python train.py --num_hidden_layers=9 --hidden_act="swiglu" --normalize_top_k=false --routed_scale=1.0 --norm="rmsnorm" --optimizer="muon" --learning_rate=0.00136 --beta1=0.95 --max_seq_len=1024 --train_tokens=665000000 --max_steps=10148
Below are experts of layer 3 (counted from 0) of a mixture-of-experts language model. Rows are named router (the router's row for the expert), gate (a neuron's input weights, with its number), up (a neuron's input weights, with its number) and show model dimensions 256-319. Each number is 50 + 10 x the weight over its row's rms, rounded and kept within 0 to 99.
Before each expert's rows: "mostly gets" lists some tokens that are sent to it at least half of the time. This comes from a sample of Wikipedia text that the model never trained on.

# expert 12
mostly gets: ":", "-", "–", " –", " —", " -"
router:47 67 53 50 51 26 67 34 55 65 41 46 37 56 50 54 50 41 58 43 44 60 44 40 43 38 48 49 45 57 46 51 62 35 49 46 47 57 52 37 38 31 57 54 39 42 45 47 43 62 29 53 29 45 52 59 60 42 48 36 34 37 66 47
gate2:48 55 54 62 47 33 54 62 62 44 39 56 50 67 54 50 49 49 38 53 51 31 65 76 62 63 57 44 41 22 44 76 54 55 43 55 54 37 50 47 59 33 38 53 61 40 27 43 58 56 40 65 53 38 53 35 49 54 51 55 45 47 39 49
up2:51 65 56 73 66 74 47 50 31 25 56 41 40 39 55 63 49 45 50 46 31 57 43 44 47 44 33 57 59 49 51 27 48 59 44 40 51 55 54 35 53 51 51 49 48 54 61 63 48 43 45 36 46 60 60 43 60 52 68 46 58 50 53 39
gate3:53 57 62 53 50 61 50 50 36 55 46 50 41 52 33 40 52 50 31 49 37 48 62 51 51 57 46 56 48 61 45 47 40 38 52 66 67 32 52 49 65 59 32 46 50 58 35 54 44 38 57 57 60 25 60 41 49 47 64 71 71 23 56 51
up3:49 42 59 44 57 51 32 39 62 19 50 58 50 60 56 45 54 49 62 50 64 61 49 58 57 54 52 54 46 50 33 70 44 46 52 41 42 48 58 37 45 44 51 57 58 36 57 42 54 33 67 60 41 55 51 59 63 69 27 65 49 66 60 55
gate4:66 46 54 34 57 45 37 57 60 59 64 45 53 52 56 38 49 43 45 50 55 54 57 39 33 57 42 58 62 56 40 40 50 57 47 55 46 47 59 37 36 33 47 53 58 42 42 50 50 35 43 50 54 48 43 50 67 50 60 43 43 43 53 55
up4:61 58 38 67 47 65 46 49 41 38 51 58 49 32 55 58 45 54 48 48 41 54 53 54 50 41 50 48 28 44 53 63 33 23 49 42 61 55 48 40 46 36 50 54 60 62 56 50 60 34 60 45 36 59 47 65 49 48 33 43 42 56 64 51
gate5:34 63 50 58 46 46 39 79 57 61 44 63 54 49 57 41 64 42 51 50 47 66 44 36 47 50 33 63 59 49 61 41 40 50 54 44 43 33 48 73 58 45 55 52 44 68 64 50 44 44 57 67 56 55 54 43 57 64 58 50 46 25 30 53
up5:56 67 54 63 30 47 53 50 33 56 23 52 55 42 50 52 66 58 53 43 58 54 36 36 51 53 73 38 69 64 53 50 57 70 51 53 50 46 44 40 32 35 33 43 30 52 42 60 46 39 34 55 43 53 45 50 31 43 63 54 35 49 55 72
gate6:65 41 56 41 53 52 46 44 47 37 58 34 49 57 41 50 37 54 35 37 53 56 40 51 44 33 61 48 56 51 63 32 64 42 56 64 27 37 62 53 63 53 49 39 66 62 39 57 49 45 69 58 58 44 43 51 62 57 56 35 37 39 29 51
up6:68 44 44 53 55 55 43 42 58 52 35 46 54 52 47 51 40 38 49 68 54 67 70 78 65 58 44 50 78 47 56 46 52 34 62 58 55 45 48 72 46 33 43 40 42 58 43 39 50 45 77 71 63 43 48 58 60 42 45 41 29 42 45 40
gate7:54 58 46 42 54 34 45 47 48 61 41 39 44 50 63 57 39 54 32 46 54 64 35 40 57 54 36 45 55 45 57 42 35 47 49 43 45 39 45 43 40 40 61 56 44 53 50 51 44 49 67 64 50 48 40 57 31 46 59 39 51 40 50 40
up7:53 39 63 55 56 47 54 53 71 56 44 63 49 49 52 55 45 40 41 60 60 41 60 72 58 65 60 37 50 51 61 50 53 61 40 40 46 65 29 52 52 52 55 45 47 62 45 64 56 48 50 76 53 61 49 45 38 58 55 24 41 32 59 37
gate8:56 50 49 57 51 38 54 55 44 45 62 50 52 42 59 53 73 48 39 61 67 59 39 38 51 45 44 46 50 50 51 24 46 66 45 55 61 66 40 39 51 46 35 38 53 49 42 64 64 55 62 67 33 41 58 49 45 43 46 53 60 63 48 45
up8:44 40 50 29 70 45 39 47 44 40 47 43 36 51 50 41 41 57 58 49 41 28 50 51 39 45 54 42 53 50 46 57 42 45 53 62 48 52 52 47 59 51 53 57 41 54 61 43 44 46 52 53 53 56 60 31 34 32 33 48 44 54 58 62
gate9:34 43 56 47 51 58 48 44 59 49 58 36 54 49 50 45 46 41 53 42 45 50 46 69 53 53 53 53 45 50 33 80 50 71 42 60 50 35 54 68 43 57 58 36 69 54 45 52 53 63 60 67 51 64 59 44 69 53 55 43 54 40 50 47
up9:48 40 62 52 51 56 53 42 45 87 45 39 52 64 51 47 67 62 53 60 45 45 62 39 46 62 62 60 56 61 51 59 29 40 47 59 62 37 50 51 46 38 76 56 44 53 60 46 44 54 49 62 34 62 46 47 59 51 36 59 53 65 28 55
gate10:43 56 48 66 40 67 40 49 54 42 51 50 51 34 47 80 43 60 55 35 41 52 67 46 43 47 41 41 64 53 66 57 54 53 41 42 60 61 48 41 46 55 45 52 57 42 42 60 43 51 56 47 47 50 52 36 55 52 48 36 48 61 63 27
up10:61 62 45 48 49 55 58 49 55 57 37 50 41 53 52 51 58 45 58 56 48 56 34 44 55 59 72 53 60 39 48 36 47 51 37 51 60 40 59 66 26 41 51 43 33 59 42 41 43 60 47 49 47 63 40 46 61 49 46 59 42 54 55 49
gate11:63 53 55 58 52 47 60 42 59 53 37 39 52 46 61 56 63 47 42 52 61 47 44 40 55 55 40 42 58 43 44 57 57 68 52 47 48 55 58 52 45 77 45 50 44 32 40 41 41 61 51 56 59 31 60 49 67 41 46 59 52 55 42 34
up11:42 41 46 26 49 44 46 63 54 37 34 59 51 51 51 57 57 54 41 55 56 48 60 40 36 47 56 50 49 63 53 43 63 68 55 44 52 47 41 40 60 56 44 56 45 58 48 59 61 47 48 54 55 70 48 44 45 56 42 59 51 53 31 70
gate12:54 44 50 53 42 27 58 57 58 35 42 51 58 51 41 46 31 46 48 56 42 47 54 50 58 72 35 65 45 37 31 58 48 35 49 41 67 54 44 56 58 51 49 32 57 41 37 63 47 47 39 49 53 52 50 59 49 53 49 57 32 53 62 44
up12:55 69 58 52 52 60 31 57 41 58 48 54 35 54 65 40 46 53 35 49 45 73 60 44 59 29 41 62 50 67 76 59 45 44 38 59 56 50 54 53 51 32 44 46 56 37 56 38 51 40 50 28 50 51 41 55 52 51 40 59 51 53 33 45
gate13:29 51 37 62 42 50 51 38 34 55 51 31 60 34 56 51 38 39 47 54 34 36 61 68 58 44 55 48 47 53 54 45 49 53 65 59 46 39 71 45 44 55 66 34 51 43 61 48 24 60 59 55 27 58 32 52 47 53 49 55 53 41 38 48
up13:62 52 51 51 74 53 43 50 50 55 65 57 45 57 52 65 48 49 54 52 56 66 52 43 53 41 47 50 48 57 45 55 45 49 51 62 60 60 48 35 54 53 40 46 47 53 47 51 60 48 39 46 53 21 44 37 53 43 64 45 53 50 28 44
gate14:47 50 53 48 40 40 69 48 48 21 55 34 41 63 48 48 75 33 64 54 34 46 51 58 31 50 62 39 59 52 81 46 31 54 48 52 55 40 34 61 46 41 43 49 57 40 48 64 54 48 34 53 42 46 53 39 49 56 64 42 34 55 58 58
up14:32 46 51 70 55 54 43 51 57 46 28 66 65 54 53 57 52 49 48 38 67 46 62 45 43 24 38 48 66 42 57 24 55 53 41 33 49 64 52 72 65 45 59 57 46 45 61 34 53 40 46 57 46 50 54 63 61 37 41 36 31 41 44 53
gate15:38 55 42 61 48 61 57 55 46 46 56 43 62 55 64 34 48 45 44 29 33 72 48 46 74 58 39 65 50 33 46 53 50 47 66 45 46 44 49 72 37 47 57 40 47 50 39 46 39 59 51 58 32 59 54 49 31 55 44 49 49 81 50 51
up15:46 57 41 41 59 42 29 47 56 37 58 36 44 43 51 35 48 52 53 38 45 46 54 56 65 45 48 53 56 56 45 33 41 45 69 52 54 52 56 44 37 34 64 57 57 49 50 52 27 50 55 66 48 54 57 36 39 35 56 55 53 61 49 49
gate16:52 67 33 37 47 39 53 50 32 70 43 51 43 69 60 71 49 52 51 52 45 43 24 42 69 48 49 53 56 46 66 67 60 69 66 61 57 68 55 47 47 59 37 47 41 36 57 40 39 50 37 47 44 63 52 42 38 47 44 57 63 41 40 51
up16:47 55 65 75 46 45 42 50 64 48 50 26 37 50 53 44 50 53 45 50 57 69 58 51 55 53 51 37 54 56 33 29 69 52 45 50 39 56 39 52 30 49 63 47 39 40 37 51 58 53 63 45 55 56 45 41 46 22 53 53 44 49 35 58
gate17:44 45 50 49 38 54 61 43 36 57 60 67 60 31 49 45 58 54 61 34 55 51 37 54 58 55 41 43 60 46 49 52 48 47 52 73 46 65 45 50 38 47 25 47 61 42 49 51 47 49 50 60 45 48 60 57 43 51 39 41 62 37 56 65
up17:57 43 46 62 37 37 66 52 64 51 39 49 58 33 46 41 55 36 57 43 34 61 35 65 30 35 43 57 45 54 40 64 54 52 63 76 58 43 44 58 62 61 59 34 50 40 31 40 38 43 55 47 62 53 64 46 47 37 40 48 45 65 49 59
gate18:40 53 58 54 53 45 49 64 58 44 52 39 72 61 49 46 54 48 75 63 60 55 58 43 50 47 40 54 40 51 56 36 60 40 49 44 59 49 36 53 60 38 23 39 68 71 51 54 63 30 45 37 44 52 49 43 41 51 35 35 39 45 64 48
up18:44 54 63 40 40 61 48 41 59 38 39 65 48 37 56 64 47 49 56 43 46 60 49 43 64 50 44 61 61 49 50 44 52 40 52 39 52 46 64 44 38 59 66 47 67 33 53 62 51 41 44 63 46 45 43 51 53 53 30 47 62 53 53 29
gate19:61 60 59 52 58 33 63 43 34 47 27 41 53 46 64 45 47 47 49 56 36 37 52 65 39 58 76 67 44 41 31 58 53 57 77 62 36 52 59 58 49 44 45 55 56 38 49 40 47 48 60 46 38 38 60 39 28 49 34 57 52 40 51 57
up19:43 49 50 44 39 57 52 60 59 33 49 49 48 67 50 46 60 49 78 57 58 73 57 33 57 62 31 65 28 37 42 57 42 59 59 51 57 46 54 53 30 38 46 49 57 59 46 41 49 50 45 55 67 55 47 42 54 40 46 46 49 59 62 60
gate20:50 53 45 40 53 59 50 40 59 70 47 41 36 41 61 42 44 46 54 47 36 55 42 47 42 56 45 43 53 62 51 37 78 48 43 66 37 55 46 63 75 50 49 59 54 60 45 49 62 56 56 48 51 31 44 63 49 52 39 46 58 47 54 47
up20:45 45 71 48 52 48 62 34 66 69 61 54 45 46 52 56 48 47 50 54 42 46 52 56 31 36 71 37 48 32 45 56 63 61 41 60 48 59 50 46 52 46 41 69 51 62 31 34 48 66 54 38 55 47 54 61 36 58 35 63 52 51 38 51
gate21:41 37 52 40 62 54 69 84 55 49 74 50 54 48 62 54 41 51 49 56 65 61 28 37 37 74 57 58 30 53 57 33 71 32 42 33 63 38 51 41 39 46 52 42 46 65 63 35 32 53 50 47 29 37 48 58 69 50 64 47 50 62 52 35
up21:41 54 54 62 53 50 49 30 34 31 46 63 65 34 40 54 49 62 45 48 44 40 22 47 44 71 45 52 50 75 61 53 43 47 51 49 47 48 55 27 63 35 64 44 61 60 58 52 44 62 53 50 59 43 37 46 65 55 61 57 36 45 50 52
gate22:53 41 65 52 45 51 58 53 50 57 33 68 54 65 45 52 38 32 32 55 36 46 63 58 49 55 73 45 44 51 53 49 42 56 59 42 60 49 44 38 63 67 44 60 44 51 42 59 61 42 51 52 66 50 44 50 40 74 51 47 52 46 54 48
up22:35 30 56 47 51 33 53 59 47 54 42 54 37 53 56 46 45 60 43 58 42 44 53 36 67 45 64 60 50 38 35 51 40 54 48 44 58 50 42 59 51 42 58 47 44 61 51 38 52 55 63 64 48 61 66 45 50 56 50 54 47 58 48 38
gate23:44 33 49 47 50 47 45 46 46 60 52 35 52 53 42 68 45 51 70 46 57 46 37 58 34 34 65 55 70 60 66 52 46 40 56 54 47 55 57 58 53 52 47 53 52 41 56 51 46 72 59 50 55 51 37 46 44 32 44 40 72 64 39 42
up23:46 50 55 55 59 45 52 52 46 49 48 53 42 57 48 46 38 57 52 44 36 53 55 44 53 45 38 58 39 48 33 60 68 65 47 44 70 45 43 56 46 39 44 48 34 52 49 39 38 45 58 61 42 66 48 51 52 54 38 58 39 65 72 55
gate24:44 55 59 38 48 57 63 63 60 35 64 72 53 49 44 48 41 60 46 61 34 59 43 68 67 40 39 64 44 23 66 57 71 54 41 58 48 51 52 46 68 61 49 44 47 52 43 35 48 40 68 46 36 47 45 56 47 55 28 50 49 65 48 46
up24:57 43 38 48 47 57 57 64 44 43 46 43 48 57 51 59 40 45 48 50 45 41 40 59 41 63 54 47 66 37 55 58 63 53 63 30 60 27 47 43 64 56 48 76 62 41 56 39 40 48 44 44 66 46 44 59 68 64 47 36 52 44 54 33
gate25:54 39 64 67 56 59 42 64 51 47 65 49 63 60 55 42 37 52 42 31 44 41 41 72 53 44 53 49 53 71 35 80 59 74 38 51 47 56 60 33 46 60 46 65 58 43 64 60 39 38 49 54 48 54 51 44 60 44 53 46 55 45 44 68
up25:53 74 45 52 46 46 45 44 25 46 49 47 53 50 56 44 54 64 42 47 44 66 54 28 59 48 49 43 44 46 59 22 34 44 71 40 54 57 48 64 17 39 51 34 37 52 26 45 62 47 56 33 62 49 45 54 48 47 47 61 52 61 50 72
gate26:60 41 55 48 63 51 49 54 43 45 36 35 53 43 43 51 55 55 55 40 33 31 47 69 61 49 72 51 45 66 51 46 57 56 57 45 31 44 59 40 35 49 66 48 61 53 52 63 35 54 43 55 53 34 43 50 56 42 52 46 34 58 29 57
up26:53 47 51 45 35 71 31 54 65 52 42 38 44 57 53 55 34 57 61 54 38 55 47 50 54 46 52 44 70 45 47 54 55 47 41 63 40 63 29 50 57 59 45 34 39 40 46 36 63 57 51 26 49 51 37 37 47 64 33 54 59 64 22 63
gate27:53 49 50 49 45 55 42 52 55 40 44 57 63 52 50 57 62 40 56 65 54 70 48 51 47 62 45 55 44 48 65 63 48 39 54 58 37 36 60 27 43 44 29 39 59 53 42 46 22 22 52 47 63 60 63 58 53 69 51 52 45 61 55 73
up27:42 53 59 73 46 25 61 52 64 51 53 60 67 38 45 39 35 43 44 40 64 49 36 43 50 55 60 64 53 51 55 45 51 29 50 56 47 46 50 51 56 37 49 50 48 51 44 45 28 69 46 65 52 63 39 77 65 56 57 48 76 32 46 37
gate28:42 40 53 41 44 61 54 58 35 38 49 57 46 48 60 48 47 45 47 48 46 42 58 58 74 44 69 56 70 46 39 39 59 47 40 70 57 49 48 71 38 61 56 68 49 49 73 48 52 50 37 65 51 51 73 42 51 68 74 55 53 41 44 52
up28:50 48 47 46 54 39 54 65 47 34 31 50 58 44 69 47 52 46 39 48 61 56 46 51 63 43 47 57 62 56 46 58 48 46 59 57 53 67 43 60 43 44 49 51 58 53 47 60 56 54 39 45 53 55 67 49 48 27 52 41 47 53 51 64
gate29:41 54 51 66 67 42 55 28 38 50 44 54 46 57 47 65 36 49 55 37 42 26 63 50 38 38 35 46 40 54 62 39 43 58 57 65 65 40 68 57 43 32 40 51 48 56 57 62 60 65 54 51 36 57 29 47 28 54 59 62 59 53 68 41
up29:52 40 50 46 51 58 62 61 49 46 52 53 51 51 69 56 46 62 38 37 46 72 70 37 58 46 60 49 50 34 46 56 62 42 55 17 54 45 45 50 52 62 43 68 26 54 59 25 56 57 41 47 48 63 31 36 42 45 44 44 46 45 59 36
gate30:49 39 49 42 54 54 47 50 40 62 59 71 50 49 44 41 58 61 61 58 59 53 40 48 37 30 52 33 43 52 35 52 57 33 44 51 50 45 38 68 27 40 31 31 69 31 45 46 43 26 38 61 48 51 26 61 48 51 35 47 63 44 52 39
up30:44 40 45 61 63 53 63 35 41 64 67 39 36 53 44 58 46 41 41 52 66 45 47 61 44 41 38 54 56 50 51 57 51 47 57 39 45 29 31 46 44 47 41 34 67 53 55 63 45 63 50 51 57 28 35 59 35 41 38 59 50 41 47 51
gate31:47 53 33 40 40 70 31 43 55 53 49 33 55 53 62 61 42 53 54 41 48 55 53 59 36 46 50 53 58 63 38 48 54 60 53 44 43 38 48 57 66 57 53 62 39 49 51 64 37 57 27 71 45 31 51 42 39 37 70 43 42 45 45 56
up31:72 62 55 48 47 60 59 38 64 59 50 43 32 40 44 49 48 55 53 38 47 59 38 45 45 69 50 35 53 54 55 41 49 50 46 41 37 34 37 54 46 39 59 44 54 73 55 35 52 57 77 61 58 51 55 41 19 52 63 37 40 53 54 66
gate32:43 62 63 60 60 35 42 51 46 38 39 64 53 56 54 53 44 37 48 57 62 55 77 64 36 61 68 38 68 43 56 45 51 49 57 56 57 60 52 48 44 64 44 31 59 51 37 61 55 62 52 71 60 55 37 55 48 39 42 47 61 54 54 37
up32:47 45 47 60 56 51 43 51 62 58 48 59 52 47 53 25 67 61 39 58 70 70 55 43 50 63 57 53 40 61 25 40 61 51 42 54 40 64 53 63 42 55 54 52 54 56 56 57 44 52 48 27 51 67 41 71 43 45 47 29 42 53 45 54
gate33:47 55 45 62 52 51 52 42 35 50 56 47 45 45 44 55 46 69 61 29 47 51 41 38 48 52 44 58 58 39 49 52 43 56 43 38 48 48 44 64 46 64 54 57 41 58 41 61 41 49 45 54 42 64 37 68 56 60 55 50 61 45 55 51
up33:63 55 51 47 49 51 47 54 56 57 48 44 55 44 52 37 72 54 38 45 67 41 38 53 71 50 53 45 53 29 61 53 57 58 48 57 34 51 42 58 49 39 50 47 56 47 46 46 68 35 38 44 60 58 41 58 50 35 54 36 46 47 71 52
gate34:48 42 58 52 51 53 50 63 50 36 52 56 42 59 66 75 53 58 55 52 46 52 44 57 56 54 44 58 57 36 44 52 49 49 41 58 40 55 43 50 71 58 70 76 33 45 55 52 60 48 40 48 52 57 47 56 47 58 40 55 41 51 50 54
up34:27 56 58 41 59 38 47 63 62 54 51 32 42 35 47 48 25 45 57 43 57 39 54 42 46 51 50 73 59 31 58 59 50 36 65 46 52 48 54 53 48 53 49 44 47 49 50 67 60 52 68 52 74 40 53 50 40 43 36 62 59 47 62 34
gate35:59 32 20 55 49 55 46 54 47 45 56 46 45 52 57 39 45 60 36 54 52 42 58 54 49 46 64 42 50 60 64 42 38 74 51 62 44 59 32 41 34 50 48 52 48 51 52 57 50 55 48 40 54 49 61 60 67 62 58 42 40 52 50 42
up35:53 35 59 47 61 51 31 65 45 47 51 47 46 62 72 48 62 48 41 56 38 50 52 58 41 57 60 44 51 41 30 48 64 60 59 56 49 56 49 67 58 49 50 73 49 68 63 47 31 45 51 30 42 59 52 41 43 45 48 38 48 45 62 45
gate36:45 70 56 56 55 62 50 58 46 64 57 54 61 44 62 49 51 66 44 63 69 59 39 45 48 56 43 45 66 67 60 59 66 52 47 38 55 40 44 53 44 37 34 51 44 44 52 40 59 56 29 62 35 52 47 42 49 53 51 50 53 54 48 63
up36:46 26 75 60 59 65 47 53 44 40 53 49 47 43 58 33 55 50 51 46 46 39 38 48 64 46 47 60 46 39 58 24 46 55 47 58 48 36 43 44 64 58 50 43 55 53 50 74 40 52 56 57 41 41 25 61 59 51 39 43 46 50 44 57
gate37:54 48 37 57 64 49 46 65 65 60 52 46 54 37 54 67 53 57 63 51 64 38 28 57 49 54 56 57 31 44 33 50 40 32 44 53 47 44 51 37 53 48 45 47 63 54 56 43 58 57 61 43 65 26 56 52 42 48 49 56 76 59 57 51
up37:60 52 36 60 56 45 57 49 61 71 43 33 57 56 43 64 46 31 56 48 35 53 45 54 58 42 58 39 29 40 52 55 35 54 56 57 47 37 62 56 47 54 58 66 54 72 48 49 32 62 64 50 52 50 56 47 52 40 42 53 49 49 56 56
gate38:55 53 61 42 41 45 59 51 54 48 47 43 39 52 55 44 65 52 75 40 54 36 48 55 64 66 54 39 64 56 47 38 44 49 54 45 48 69 51 57 48 51 56 36 51 41 61 45 38 49 56 63 62 43 47 63 60 47 60 37 46 58 71 48
up38:52 60 53 74 45 18 54 44 38 57 40 37 50 26 32 52 62 42 47 40 55 48 55 46 66 48 34 33 30 40 42 51 27 51 43 52 47 74 55 59 43 57 63 55 45 69 36 53 21 46 51 37 56 33 51 67 46 40 58 44 46 45 59 57
gate39:43 43 59 56 55 41 53 54 44 52 35 29 37 62 60 53 32 52 68 42 41 32 48 68 49 47 40 63 58 39 65 42 43 31 39 61 62 51 57 47 63 38 34 39 72 40 66 47 27 44 47 47 54 43 36 49 43 51 58 50 30 52 47 53
up39:51 29 46 45 59 45 53 65 56 54 26 27 45 34 54 42 53 48 52 53 44 32 46 75 51 46 54 63 44 42 56 52 60 52 35 51 52 42 69 54 60 48 49 34 54 53 46 46 36 50 35 52 36 41 49 50 44 51 56 42 48 49 58 68
gate40:60 48 52 53 56 56 32 41 61 38 49 55 58 59 29 43 54 43 39 51 37 53 39 67 59 31 42 63 52 55 41 45 74 45 51 65 39 59 76 42 28 60 58 67 53 52 51 56 36 57 43 62 54 60 62 63 60 55 48 47 43 48 46 51
up40:49 42 59 45 64 54 65 58 69 46 54 37 41 35 52 32 52 53 37 48 53 51 56 43 43 59 47 71 45 56 38 58 49 58 49 38 53 56 38 52 63 49 53 47 35 53 64 51 52 48 37 61 58 49 54 53 61 44 55 59 44 77 52 56
gate41:57 67 51 63 57 49 52 39 48 42 34 63 55 55 62 58 50 55 63 50 49 61 59 40 57 56 50 35 51 35 42 36 75 57 49 49 46 56 57 53 58 48 53 52 66 38 29 68 39 43 49 40 51 57 29 37 44 48 58 40 48 48 40 36
up41:62 56 57 34 51 49 58 47 66 58 34 42 57 47 48 41 39 60 36 44 46 48 47 59 54 52 55 62 43 63 44 62 51 31 48 42 50 70 40 53 63 50 42 73 62 45 60 43 55 60 66 40 37 38 54 42 72 48 41 38 54 46 29 53
gate42:39 48 64 62 50 53 44 54 50 66 50 50 39 59 51 46 35 53 66 36 49 63 54 59 58 31 58 40 54 55 44 36 34 53 36 43 60 37 47 53 54 42 39 46 61 46 64 47 64 46 50 34 57 63 43 44 35 51 60 64 48 29 58 49
up42:58 56 34 45 42 57 42 63 47 48 58 61 41 44 62 29 30 49 63 47 69 48 46 38 50 39 45 61 48 53 53 55 50 38 54 54 39 52 42 46 54 51 60 33 42 17 70 44 59 66 60 50 43 58 37 33 38 54 53 47 40 50 63 64
gate43:49 43 46 56 51 47 48 37 48 51 50 39 52 54 48 53 40 68 66 55 66 49 45 46 25 50 39 48 49 45 52 62 42 32 49 32 53 53 47 44 47 60 49 54 46 47 38 63 54 52 59 66 47 39 72 38 57 57 46 30 73 55 51 53
up43:37 56 44 42 60 59 45 73 44 46 64 39 45 50 38 44 42 38 43 48 59 34 51 49 46 54 38 56 55 43 69 40 57 54 37 52 49 46 35 35 48 30 64 47 33 53 57 37 51 38 46 49 51 46 53 57 55 63 27 47 49 57 46 52
gate44:62 43 48 51 41 68 48 43 42 40 48 61 44 51 49 56 45 50 63 64 45 45 48 47 76 52 55 41 44 47 58 45 61 52 52 65 36 64 66 34 34 37 47 37 53 43 49 31 53 54 76 45 45 61 39 57 65 52 37 44 25 63 56 59
up44:66 65 44 46 63 35 61 37 35 49 55 55 53 56 45 38 57 59 49 37 61 35 46 36 64 51 50 37 50 44 48 49 39 55 31 59 50 37 45 53 36 53 33 61 29 61 48 43 25 55 27 44 61 51 54 36 42 24 60 67 46 49 27 57
gate45:51 51 45 47 40 47 52 45 46 50 48 55 42 50 74 61 60 42 68 52 37 50 48 51 54 47 44 61 52 37 67 47 53 57 51 58 50 46 46 48 73 52 29 39 61 40 71 50 51 51 29 37 49 68 44 43 39 51 60 48 67 47 32 41
up45:42 37 55 29 61 52 41 47 53 34 57 54 48 60 50 41 60 53 36 49 48 44 49 54 64 63 54 48 29 48 52 75 53 57 25 53 37 43 53 57 47 59 60 51 55 37 73 50 56 66 61 41 54 54 59 42 68 64 52 59 40 41 68 46
gate46:44 32 44 57 33 57 48 58 52 61 58 40 52 54 34 66 56 44 28 30 66 66 49 62 50 54 57 38 51 38 56 34 56 45 51 44 50 50 66 44 40 56 57 62 44 42 50 54 53 52 53 47 42 51 57 53 29 72 52 37 40 29 51 55
up46:64 49 50 48 43 67 44 46 52 53 63 52 60 65 49 49 60 44 38 46 44 37 44 75 52 43 64 55 36 51 42 66 48 53 50 57 39 44 55 41 30 37 40 39 50 56 54 44 50 46 44 51 39 70 51 48 54 62 46 50 45 55 69 41
gate47:57 59 58 49 42 51 41 51 48 52 45 46 54 47 41 57 63 32 57 38 42 61 38 52 59 55 41 52 25 44 39 31 44 52 49 58 49 40 49 43 47 41 47 25 52 50 44 41 66 65 49 50 60 59 34 78 54 56 37 54 64 40 58 57
up47:51 54 42 38 48 53 46 46 39 51 52 25 68 34 43 58 50 59 56 45 41 54 62 40 64 61 52 50 53 56 68 76 52 41 63 54 38 54 39 54 49 40 58 58 46 47 43 51 45 55 61 50 63 47 50 56 37 52 62 60 55 69 43 37
gate48:63 48 39 46 45 48 48 58 70 37 57 55 51 34 53 53 52 45 44 32 64 54 40 40 48 49 39 36 55 65 55 52 62 47 60 58 58 23 41 71 71 64 43 49 47 48 63 52 57 60 44 48 42 51 51 40 58 40 38 54 52 44 41 57
up48:59 67 61 32 41 54 48 49 43 34 55 51 56 40 58 40 67 59 42 52 57 61 60 48 61 53 52 36 45 54 51 63 48 38 49 67 49 39 50 53 43 65 60 55 48 46 60 63 56 41 49 42 43 48 42 48 48 24 48 51 35 36 54 45
gate49:48 43 60 62 65 51 46 59 56 43 39 50 50 66 45 39 43 47 56 44 49 63 44 56 53 42 50 56 57 46 41 60 66 54 50 61 59 45 52 51 36 70 61 48 64 41 56 65 50 58 57 51 42 38 56 52 41 52 49 41 42 61 40 36
up49:49 47 41 44 37 61 54 57 30 23 47 52 33 50 39 46 61 45 42 53 80 44 39 50 62 53 51 57 70 66 55 49 75 55 66 42 38 48 28 44 47 54 61 47 35 54 32 28 46 41 47 45 71 56 39 59 56 62 42 43 51 48 57 50
gate50:42 68 34 46 42 49 62 42 38 63 55 37 69 63 56 41 57 60 61 44 57 61 34 68 39 42 52 54 47 46 46 66 48 57 56 62 33 61 38 45 53 63 46 53 71 57 44 37 63 57 48 38 59 41 54 57 52 52 53 54 45 43 55 40
up50:60 54 56 51 48 49 37 60 37 53 54 49 32 51 32 60 43 46 45 45 37 55 35 60 60 37 49 47 51 54 33 45 56 48 28 56 32 63 34 51 48 50 33 53 39 53 40 63 43 35 46 38 59 55 35 43 22 50 71 46 48 46 40 44
gate51:73 51 67 40 55 57 37 46 52 46 58 65 74 50 47 62 64 62 52 51 55 48 61 54 66 64 51 49 41 60 46 42 54 50 61 36 41 53 53 61 45 65 48 33 61 41 56 55 31 61 44 24 35 41 45 35 32 47 40 59 55 59 52 39
up51:61 51 45 53 49 46 63 51 57 45 48 49 51 25 52 51 58 57 33 48 51 53 73 48 34 68 49 42 45 55 48 55 61 45 60 51 59 41 74 49 52 46 47 47 39 44 48 62 45 56 60 53 57 57 46 37 50 58 48 58 40 50 50 50
gate52:46 18 41 39 46 44 40 54 56 33 52 64 62 33 50 51 43 52 51 39 49 50 65 41 46 42 48 49 43 56 59 53 53 54 58 46 51 41 50 55 36 28 53 64 43 65 52 46 45 61 60 50 52 34 71 55 54 37 45 53 58 49 36 59
up52:40 61 64 24 39 46 34 53 38 53 61 47 53 62 45 41 37 56 64 64 53 48 46 53 33 53 48 51 75 60 55 48 62 60 57 52 44 48 50 54 47 43 43 43 42 44 70 46 54 37 57 45 52 67 57 51 51 30 46 37 42 55 48 33
gate53:59 51 76 46 50 43 39 52 50 36 36 50 64 65 44 43 65 48 56 54 34 59 53 46 53 49 49 71 51 64 39 63 54 53 46 63 51 46 50 35 40 52 57 50 68 65 41 30 47 58 40 55 42 52 41 50 49 43 43 55 66 43 40 39
up53:44 56 53 48 50 50 47 51 34 57 45 32 41 41 37 73 45 39 62 49 38 50 39 60 43 61 60 71 56 56 36 45 52 49 49 44 71 65 42 55 60 47 26 69 59 55 47 36 61 56 41 44 34 44 31 54 49 35 48 48 63 49 54 44
gate54:30 52 52 62 73 48 41 63 32 55 55 36 56 48 53 50 54 74 66 31 49 50 46 48 45 57 39 55 53 66 57 41 37 49 50 40 55 50 36 70 46 56 45 67 50 47 53 48 45 50 38 42 28 49 49 50 48 40 40 43 41 68 47 65
up54:47 53 43 89 45 49 71 36 49 42 43 57 66 42 40 56 62 59 48 41 49 63 43 51 46 51 61 40 34 47 48 23 54 49 34 63 48 73 55 41 41 57 56 48 52 39 52 48 51 53 28 49 59 53 59 45 52 59 43 50 56 51 26 57
gate55:46 66 39 49 51 72 48 50 60 49 59 72 39 42 34 52 65 63 41 53 53 53 36 56 38 48 33 47 49 62 53 44 52 42 45 49 43 52 47 42 60 55 58 45 35 37 61 51 60 54 68 46 62 38 49 52 50 63 41 47 59 45 48 54
up55:51 55 39 45 37 58 57 46 39 63 55 42 67 57 52 47 44 43 54 45 59 47 72 47 49 41 67 49 65 48 41 39 59 33 56 42 63 46 47 53 54 51 51 43 47 67 45 24 62 54 53 64 45 77 35 52 39 50 57 42 52 36 31 55